config = dict(
    router_score='softmax',
    balance_loss=0.0146,
    vocab_size=9393,
    optimizer='adamw',
    beta2=0.95,
)
Below are experts of layer 6 (counted from 0) of a mixture-of-experts language model. Rows are named router (the router's row for the expert), gate (a neuron's input weights, with its number), up (a neuron's input weights, with its number), down (a neuron's output weights, with its number) and show model dimensions 0-95. Each number is 128 + 32 x the weight over its row's rms, rounded and kept within 0 to 255. Numbers have three digits each.
Before each expert's rows: "gets" lists some tokens that make up at least twice as much of what it gets as of all text; "comes after" lists some tokens at least twice as common just before its tokens as in all text. This comes from a sample of Wikipedia text that the model never trained on. Tokens count by the router's weight.

# expert 13
gets: "\n", "\n\n", " |", " | ", "| ", "|"
comes after: "\n", " |", "\n\n", ")", ".", " |  |"
router:142175085092173128143096146120121187146122127127084140135147083126079124201112081081123148166128096147158080046117157116086100113184108147107146160137149183180093165167111196112094153102090153111133083177163132065148130110116142144103137185116102160119126118147114129142147169123135158060
gate4:076115045156116092176124096172164181118129093112107167115101155141145113111130158134165130067130182150098102184206141139175147122141152090118097132158095127161116061128144153140168107128115193084103128119149149074077154104128119181142114152173110104099092179112156078115139161096116102104
up4:113150107139111122207117139154082176128129109139089142090098147138161071117158200120132118089186179139043125158189163116167145148110159091169088126114087118128123085120126152110177097129151146127143134141150138092069145090184126140151081154160099171082095170115157127147082146121080117082
down4:164087140119159111147167113121114105082167147103114135141154077120154115172106137123102124170109178159142085140156154146135108175203126061176103123135117146114112081178089150139093101132073115128153074073126117092095046081164156170120148152114137158138130143154110066127088051165156094145
gate5:117235139192101091044102101136087132126212097149115110091125119138215161108132188127111062145109127099169113124134131166119131098131166149133136126135139126150125141122154145137111152164125128125159089145132078122126196107076142108176084115143116125137059150074110154157132129094115128105
up5:173196095132112173069138078115150158122190061123150159127169059113152147093094126104119108158106119152158163103144097109106143074127128145134163107175116142142103167110129150104097147166062149145198106143120097083156165103108134143162103146150142124113052136065137130184140140065158115121
down5:101114095130156094140079152099123188165110143167115136142140105134086144100116151129073114136143155145164073103180168083100119147203069133105164148164134203142097204151177155116149155134149140096120112121163140105143177139091184132114176126138059179179123105133097119173122184155119128111
gate6:121171124136139120171157172202171143058124164146139129141117104128127064143130099212129103147083116123148121131150144116166136097138147105145136204087096072108147105146178106168107077084162168137131090128155195089138121153099132117127158103109129122138049214129092150124093157127112103139
up6:128161099154136110170164166180174107091109154164126123137118145146113078113139103220118083138062139140135145148157156116160147153162171106125133177070110076110113133161195119162106112080201138133129118106137175081101143154107130152094152097126154138145090227103104139141076166117135102140
down6:109152070136210139177117152158168142112093166118140094103102065154083130137081114145172130195088107118156070128100164122133147107129155132130113143135163137079119107162099118165172158161115077084137089175181140046115108132147156102123153084099105116130087115124070158120061128108168123129
gate7:125096079154085107125130169134114115170105097115198173149145125101114119136127164126132140170194170070145127117124158099181107118115142123225155103154109116092127135142129100121093135168145203179094144172110117113154098133199112051138126100109071123133117152160112089126182096075111161136
up7:161078137128116179152160123210116142172091165176187132141138122119108127150081112157182108150118151068129153140120155077146147182132161082158183073141138104094118155173180142130076081126124150211090094095100131115121085119152131128098121118095105094148096169147123076111129110107176121167
down7:123106194113169111138060117130161120177106167147227183162156084129097131122173161159086101160119161162169122081091090129099142099122128093170147119135087100067113123146104101160078096099111133132137150136096116179151131138121167134123129054122120097165156136112085129132066133124198138147
gate8:148107087110158123106131145098124159155191149157152085148167132141094054154153079145108117102143150114158104115163168164097149048178141112099189126116114156152095107157119166106077121088117159155169159116117147115085214128147087180122136159108174102092052120105123132165175115107098159113
up8:126110100122121125137145154111166129134168144138136092124081168176125106112159088161147105093118147090157100091129160148132096114111128181117165172136137120129102096148142153119074091123152163157133185117059178152077229108181125158109142100127110066065063133121157130180150065105112173095
down8:108169126140094116117104103089079072134126138124177127153165096171141149140175126135125105085127053159105129067133099199106099178089112112098097106141100167146104167128078136102112145148129141122183079119159149136154195130142183120093121101141119111162206040109102131136076095126164119113
gate9:115182103125121095135169092085091121110137188111131114157137143154150177079113094132184136068131126118077145112149127114134112163149134088107094125041076157100117129136089182107124143068071080118142142121056157104132128133094097096201140163134095152119116124084113066099138127122052145123
up9:071177115178125127141184064099089176090167168090114173127117135122110185101140098166139129055186131137087157112164116075149133106140133115131101098054135136084087139120088172094136166118130135110179165122060111180144119136099089110165167120156164127132122138076138106099140102122094134088
down9:139093109113133087139148120165176190124118165099118091139060145105104128103157100151178098100174179178129169160090150077149100145092168129114093099133130140130122136135087140061096135125141184123146101104109079147112098145083163082100217136117117099107072150127077098126135160170140139202
gate10:116124114124043149131101106112154159133097163174159117143160095062167144151083144137157113129128110105168162116139089087144183091116148096106169144092168108153159138162201130169103166136096178154106105073147158182106100133102161083178065140098137088154109203123113139164167118145150123153
up10:113124129156000123154120090125166111126081182160141098143119094095166138140124134137137112110155137107149169095140103114153167094109160107129113141119153123111192135143206108163114110157136160138074128065126167192080114150124114086156088120124151073127067196141114113171151090147151127131
down10:127126140167177047163101196102165158106136182136144169147133122161123122116144163134118070202101168157143123170141053124139095070161109124154114157162148185130060156157109159135128151104153126076114159134138146115123118143177125123131157108126065099213118158084129165114125148170142130117
gate11:128141144103110155127157112093126116144124070164117103216155111037116061132081105131181147127121140141118105106133115059177167133128127128139113162145148098136199099142148111133134041048120101192144125115144106137106104161103101155144095173157169105128069128122138117124161135088103137171
up11:170116192091135137144123150151123086136115110107072149156156120000106059127109137124169161129082109163101115150137117117185133131128109148085163109097144116163138160150138123081138087084122107147173141159173065134068118152138137135170136169154084115130091101179174146142111158174158125139
down11:125163094064158146140141111164199151180131138123099128094223118147111120137148124090106127127148114114133093104141121095129090123200023142167170072117170116158158135175144051070143151133147137129115098182137141101114120136112161130104129127099160125147181082096132155130157167104098161135
gate12:163101081149157125086150138167152117144108103099094101090092126115166135134169193132172114131141179143104153128113082093163170141131184174139081158079137165120092124102156156149137182172169108187139169133124125120094166151194097153146129104226150086168108120116128165151106098067152116150
up12:174080068132149187118152151146160143166089147082121126094136082094152167148163180108149150147137134167123126131119087098181124117193176138156135143107146147128110113139162180131116094180144109168167176152091124097105145108213135186151091142181166091187115128137112148144126108080146068157
down12:076097165108143187140097139109122126099146094090094141170178119073134129166122141128105179081114165178098082180092098042089102111095142167104118134077158127081114082169143142101089097158161173185083125147103130141112093058077103155160137128114153125113148116127111157161169131150140165123
gate13:058127113106112133138123147122161085132065176075116127082129126138115135081114159086117104128154118140099130144097125137153154197084110146095102168086076129142168095107101104112158161122148154096146182107081084105079097098129087094172147097144138143064109156064215093178114140158105105107
up13:095104111077111170115128117102160136130063136077130112113154113107087138091167136076152120099138093100132127140046052119135149180085107116075115178065072123144170114159102125072143170118126169087112199118094083106126116097142125121106136135136196127119137118101202146168144134153128094107
down13:156132056126188111139161090134180107097138150115155184141146100104160074100163107071106196123157142115164124177155125106123045123157158194145119114132174129127160159122139109109140172123123124090133109155125140104127119148121098052093127167135170120217088128089127121112170159159152169162
gate14:140167126085121130135172073095104117158098107110118148136162105091125112132064096100178115135116130103118129132131169148105131123142166104125145117130155149148140200091210179135166127095199140134121123163158133109173147089196121146137090154151108181214169162176156075110093167166090121086
up14:112110083116116138162149108070127138106105114128119080137178147061116115109149101085150170171120119071159125140119168098112085104145147110147128089091148144148127147151191174142147185116180161126123110131153134148198155081160082121154078142185142160196166178175138083171076171135093118140
down14:108136135117092114158089147180143124076200134130137124137127079125174109145174151153060153062139112128144113127142082175108107135121140100156127109127057163115102122147109060090114107087108114101181138049146074126136157121135134170185162158188107139139114103115127100122177078102189146175
gate15:084095089195111162153117152129068158124123114111146092124092117084188091139172133139138156099204117091132151134164134110149200130139173138121169120058134144086146149088148145170154148147120081171143178118112135136145092145109127058163075087095095102161115152145130068159170115186120137136
up15:120092077160127152162107143112103175169084121073145078076088111109142137161161134115109067190150103107171099107174122090150173133139150189137199109057109161122117176077140144162126116145099101177146182117094112098096104103130138096153104084100114137130140176154131065155170138161132144152
down15:111136141080164118200090129147113106160091139112144094132102132074120163160132143132097214170135180102114128163173143188057113143141117129142167133170172137131111116143119104153229112099181108107164140148101129102132083099115192097110135118097092112124113093164075162099116120157142183154
gate16:123117128121145126144184170147126170127100084152129108106150156062095134086171108165127184104185137130111106117068196117185134160102147078087166095092149116076161128159127086100112148158102169132154204061109100165144183109146147169142124080164126113132138182098118081135150124109139104090
up16:124117087074140137147163169141141131140107117103159103109149141067109120072144131140175140148150081128106078087068181114143113112133130091133165141096104116116155200147129079091086148108066121169113203070074102117172166046126135164154146100157141145131176144082127074110111135100130108098
down16:062138172126107136195125139116158137147064132142093111126132140107110162135158135112134137136068072102153135136057166135100111083109119070170129106145133099165143081137097145113187132201154106137177193137115120176082134149139133097143134073127162111138093143080160122052147188133146130181
gate17:033136131135103074131108150147089103104067109176088181134078140125192123103076165140161145049118153095126137115144126168126161103046109163122085116115096139128090132183120105163117181154115134126065153102154131166102102094166156090128098094124088121076107139136143087145116098120121126115
up17:075132187151129131182125139118108096140095088147058152093089154162174085137057142170118162059185136078150141135148104118129139082096137156135134129129171156127071128162118110192139129158153095197132121146161086158146092095180133192170138080091116116086125150149135071135132135131130144114
down17:196173085136152114116127124112124089131080099073149104124127146131149124149088059143131150095143139118132058123163100108111137185068105168162127135119203194179124119168111141127107107077140087121103124123081120147078044143116144092114135115103151129104065183087099128127133122101113086180
gate18:089144104063132122170089102094142168112142126152084134128144120128081126132110143143154162123108085187165129062130153077101145122068099138125085204116159148144119145125149148164095131120152086108204103130144160129156111081176155138129121128168129173112122221170110137180139140062147067144
up18:097162143104118173159140103086160096131115151085159148078116122117121147111088182146139118148099134129150167114122173114092109140112145114127047156159153115093131152042155129174128065132181069129139186143160125144143144107160118152088174082200176073141126172148118122131120094087152057109
down18:057173101118107130152191126095134082104144155086184122111163095112096104141113177180164021148125175139136106171053120148142091108130150119120112110167113155116153141154082149168165120123141114071146105149172200122107067115131116150135091105169131154137155143165104079125154102125116112150
gate19:141116074180119188137183101123114119145145154116116126097138086065138137127131178147085131109104123160151101182121114194134115045148149156147174078104154140156132133115118158149129209157177134096168137146142103095110158071128108140180109139119131135131073191119104142156089173092106163061
up19:131178148213140118072119154165159135126197153125149075133145096085145129156106162141051082139115131117152104153147157255120084090123110104121116060126148148133126117104136135157141169122115164072110110142145106133111127113126119120213144126112124122148089132147095119124127150055111141093
down19:112143093092152145137107160095093128120094127117109106112141097163085155192142164101050133125154100151148065110147146091083171133171056151171148124087100174141105230132143123123129204115084107165144121090127096079148129149105132188120163114136118175186142098140122128139140181145119153124
gate20:132052136144131120085130150110141060153181200065156131149032137161115145130058124143125131124130140170131117088157086161109104119129121149095153120130082151149104085064123106146104124140127131081115117112174083078122221129132104141127171080131102107157086120077110104148111098131096131130
up20:170084106115140142050140162116152073166145145098124145174031156165115163105125126111143125134077142172113134105153126132099108150115146135075109160142074141102120099080120062164125105112115123119124149103152087106118173092123086110083185079143139151152048134063124119192087102126119105145
down20:071118144126195123117056120118096070181140171138116155132084102165101144161161182157113149096087142108179112103157141133127095082116079187119138164129082109100071147124124111075094159124121092123147104167157127138150114141133196118089190095121111146169094088107067119123141089154162100084
gate21:081095078135106101116123119115103142148143107131117105113115132146122041126095174099199114107169135123077135107180131155150165069134144098151126141120044110101147161100211130097175168153152164132089138102076142106136137187150094110107120122107138109153154167075177128146113071092084139082
up21:119059096111112083108139133117132153161131151096083107104168145184133133117058162065164129167137091123072139127153157145130158113171144135163116113186047103100132193113202189144136136135127168124130124142067115101110137165146070117104137162116144132133138146035165142145145088116107149114
down21:144142158146090173123130062135170111109142115123121123044143126119127199124138173073104142156115096160168193133128162149159159130084109131152171099077148095165117101154147100085064173124124137145092163123064124137109085135145124124168114070131113139112145102095144183116178164061130186151
gate22:166053117141157125172102179151135197098103119149090160158121122034085120128136141137176108147132131118135187161146157145121118096156173071123136151085129130087121135133167146143123156085155175181132192088118121174134141099123134125177145136213134129142173161163162097154133142183144121170
up22:150093100121129118160094176121110146072101148131125185164093129089087094123142158115209115155123095127117155120116167171138098108162117066061136155091092130116087111102113120120139207094111187140066162118109129155170120096102165112124194166185111122165162125149158112150131152191136097169
down22:147133145144122077133074155187085116069113126119129112107095128128183176181126075156124131185136068101113120101062150157074094146131104162108127210124139106101113130141155144071203163101053106133170161123148128088119119157063115135146124168127132162149077137115095142093130135141142112163
gate23:111096064104114085095100119183125141101097108168114164140147135160160132079091100171183145137143068120092160104133142197140112123175173125088141150084066124077148184162105151124097106097113136118137083127112152155162190129130149124130114172185129124147134149201161092118196165165118124162
up23:162082087114120068140153084175073080122127117157120194155123095142132091081139139149132146176091103101125161092107136142115121067164143113194135157100087131100151161152152164117125072049160142129136090104147135175147133129136106122185134144196177141086135143178101072163147118188126129134
down23:165119187165099138111114133152162100140179107189104133092112106162161146101176099099105130171097093152132103147138167077101120142097110137208087120109076040141133123143145096126118096082120052150130127090130080139140143143142145164145084140126124195139101034116096119121091121160132157155
gate24:130104080135124140077107121107135146110173139101121145109137202128186124137144107148147160094138150090175148117075156088111114094121126139118114137110127044172107105102110105150179190112108109080179121113082173087171084125129116136133058107137111159091133115144168099171232148123154075136
up24:173132073160104146109141131112117154122198110092104120137120186140139149140133153163170136067174172122144182094057179133134088096116144147175108129131126072127081139126105123149216181146138077082164087132075130136161127145185115099115079094126138115086085129127170149155158165104122090118
down24:099113181158105117125152099176135090098113108149184133152148157124174171129177125184105084182139194143165124152169102070145134148105120099159107103097099129088198153070128114093142092151102122121128159104140112174110102160095131080102062171141098072153095129068161102129094170149125087135
gate25:166116089140142140143123130187153124131115108087154075102062226136075087150115140208134089096130124160079154159122131100150133155087176161099124144100103095183065105143134165176162134140124056147131108159130149088141137135116116153131175156117129127147131139172130180142135092140146053161
up25:174126090161157164103136104234161147092135062104171123095094155106123083103143098199150086107092090161072146164106155134146169159102193140096145158120097093139120109122165137152185117166111106175074141147131159124178118150131135195130154150146127151135154139174151136134147133105120100177
down25:207152128132156130116146090081129107133117111071169104176126108138068082134114138128087152139102078120098125112129146179141161143150152093113125131109072113107106161106125175178133119109187160135137181141128122232168115091146162135108157130119113194153128152184171169114072149115083073130